Experts of a small language model.
Size: 9 layers, width 192, vocabulary 8192, 14.6M parameters.
Below are experts of layer 4 (counted from 0) of a mixture-of-experts language model. Rows are named router (the router's row for the expert), up (a neuron's input weights, with its number) and show model dimensions 0-47. Each number is 200 + 30 x the weight over its row's rms, rounded and kept within 0 to 999.
Before each expert's rows: "comes after" lists some tokens at least twice as common just before its tokens as in all text. This comes from a sample of Wikipedia text that the model never trained on. Tokens count by the router's weight.

# expert 11
comes after: " |", "–", ",", ".", " (", "|"
router,190,231,185,198,184,180,158,189,197,227,241,209,221,250,195,201,166,141,205,222,235,199,208,229,240,195,253,173,199,193,245,214,171,218,201,217,285,192,190,173,247,185,191,187,224,143,292,218
up30,193,202,182,122,199,157,284,159,194,208,194,215,155,222,198,214,182,196,176,225,211,234,219,180,233,208,224,248,191,237,202,172,176,200,176,168,182,169,217,174,138,220,254,185,184,201,223,207
up31,187,231,179,186,211,176,189,242,231,224,193,242,182,231,194,152,199,191,192,230,137,175,220,204,221,212,231,239,254,172,227,178,191,218,197,209,239,143,207,204,269,188,221,195,263,159,296,278
up32,221,197,138,178,184,163,169,193,228,146,171,168,211,122,224,216,173,232,147,256,237,239,237,222,227,198,196,225,225,183,145,266,243,178,179,197,214,213,202,195,208,255,192,193,184,188,201,224
up33,202,119,239,196,234,209,189,173,219,274,220,210,257,189,174,148,190,146,196,166,192,228,195,247,242,189,196,223,232,209,207,194,210,167,163,198,206,166,197,158,203,138,228,189,201,175,239,243
up34,186,238,123,187,209,223,267,172,204,178,196,173,169,186,163,199,159,245,164,222,231,230,250,213,256,172,246,195,185,194,141,198,152,218,175,180,194,200,162,178,233,208,203,209,170,159,254,212
up35,113,200,198,202,208,190,218,148,172,193,198,193,160,188,169,158,143,214,185,162,159,183,213,221,215,170,203,144,220,222,229,202,202,242,173,200,164,167,139,168,141,223,231,221,227,191,274,225

# expert 5
comes after: ".", ",", "s", "ed", "d", "ing"
router,190,215,249,201,187,195,167,131,249,192,148,186,177,168,242,196,216,224,209,256,248,232,185,156,248,189,177,164,199,243,198,221,194,183,184,229,156,215,207,196,177,183,197,217,204,226,231,203
up30,239,171,208,205,193,214,248,114,204,148,176,204,226,215,216,169,227,200,159,239,216,207,189,211,171,223,182,237,132,221,211,174,196,184,201,221,217,245,196,190,147,191,218,206,210,183,218,244
up31,169,159,221,197,204,143,251,198,208,195,167,180,185,189,214,176,201,179,181,231,198,216,248,212,172,208,227,196,176,198,190,201,174,223,197,254,184,225,198,264,270,208,213,185,172,208,196,191
up32,198,180,164,181,178,194,168,232,195,219,183,181,214,206,209,137,183,248,166,226,243,260,255,230,210,186,150,231,289,203,133,175,196,215,157,189,173,147,193,173,175,195,209,154,179,137,225,175
up33,229,144,187,139,191,134,193,191,186,227,208,205,253,209,202,175,191,151,222,217,186,228,206,191,198,160,191,212,240,215,185,228,246,194,148,224,221,176,174,129,200,192,228,202,174,211,248,250
up34,198,216,210,216,191,190,180,236,167,167,211,218,234,165,183,173,189,196,175,229,215,165,214,219,178,183,134,194,188,244,159,204,174,200,208,229,216,219,189,214,185,214,188,163,238,189,224,188
up35,249,232,214,202,202,184,179,167,143,218,228,236,233,157,205,187,208,238,182,239,209,204,224,219,207,205,196,220,217,194,209,206,226,173,180,227,232,270,179,197,201,222,234,228,231,216,239,208

# expert 3
comes after: " of", "'", " in", " to", " and", " is"
router,190,202,194,158,216,284,199,205,170,169,231,167,238,232,198,169,174,209,182,159,178,188,178,208,191,180,216,215,179,156,201,199,180,190,190,221,283,197,161,164,175,218,240,187,201,155,202,204
up30,216,197,207,210,205,156,227,230,131,196,213,238,217,199,165,185,219,202,155,188,235,238,223,216,149,240,244,182,185,160,213,203,206,193,208,234,208,168,164,208,142,247,219,169,209,146,229,225
up31,218,209,192,193,206,171,170,231,200,160,167,240,270,155,199,232,217,134,183,232,156,136,214,222,199,163,220,183,209,206,177,187,193,218,174,211,222,224,223,240,208,224,192,200,187,148,240,171
up32,178,207,199,202,188,228,169,177,196,193,238,205,181,221,175,195,164,203,229,221,215,186,219,218,226,216,165,177,211,196,260,204,182,204,198,191,208,166,178,179,194,207,163,173,174,144,251,203
up33,206,187,177,163,154,190,157,141,177,253,186,199,233,171,193,192,162,217,184,162,226,166,215,205,230,152,198,210,213,179,218,179,148,191,208,208,197,223,232,205,149,209,224,165,206,219,177,218
up34,204,209,177,152,168,192,224,229,157,191,147,210,184,199,199,221,208,158,175,245,206,200,202,235,160,186,194,174,284,211,199,194,223,180,197,198,178,172,150,229,190,214,224,177,190,163,221,182
up35,220,212,199,94,216,140,252,122,175,179,162,192,181,223,168,251,173,179,157,164,212,204,177,222,203,231,207,239,200,205,198,168,213,198,145,229,226,204,206,212,204,192,236,224,218,216,253,227

# expert 6
comes after: "=", "\n", "\n\n", "-", " =", "°"
router,195,176,211,190,204,181,224,239,216,208,229,243,153,263,178,180,248,224,223,147,106,195,226,269,157,193,187,216,215,235,216,182,168,224,222,212,166,197,174,208,176,177,208,203,208,200,177,170
up30,179,262,203,202,167,228,183,175,199,189,211,165,192,176,161,195,129,216,191,202,170,129,215,252,243,184,174,201,236,177,149,217,211,249,202,199,218,178,207,170,255,203,202,218,250,189,202,170
up31,166,159,198,202,189,200,199,227,204,223,110,188,206,149,194,252,171,221,164,169,215,202,213,152,185,189,194,169,214,172,237,187,105,236,187,242,195,252,246,245,178,190,175,215,175,164,184,204
up32,161,192,200,160,180,220,256,157,143,194,203,272,193,209,163,209,175,148,227,231,145,136,199,203,195,195,221,211,192,229,183,168,168,226,224,158,205,245,177,211,141,156,178,144,194,234,189,228
up33,224,196,156,180,201,204,175,207,249,220,190,200,176,218,188,207,183,219,204,217,229,234,253,229,169,208,254,234,206,209,232,250,223,202,201,212,176,192,203,218,194,195,210,223,205,150,214,145
up34,191,129,207,202,193,164,191,186,132,159,183,213,176,195,173,227,211,169,148,156,198,192,188,245,192,189,154,236,196,216,227,193,193,202,206,250,249,173,189,250,146,206,191,208,221,195,212,199
up35,214,196,246,274,229,222,202,177,236,158,224,202,197,219,225,183,155,187,173,299,219,147,230,227,209,177,237,192,208,192,192,182,209,182,181,213,231,215,169,148,164,170,217,212,194,176,243,245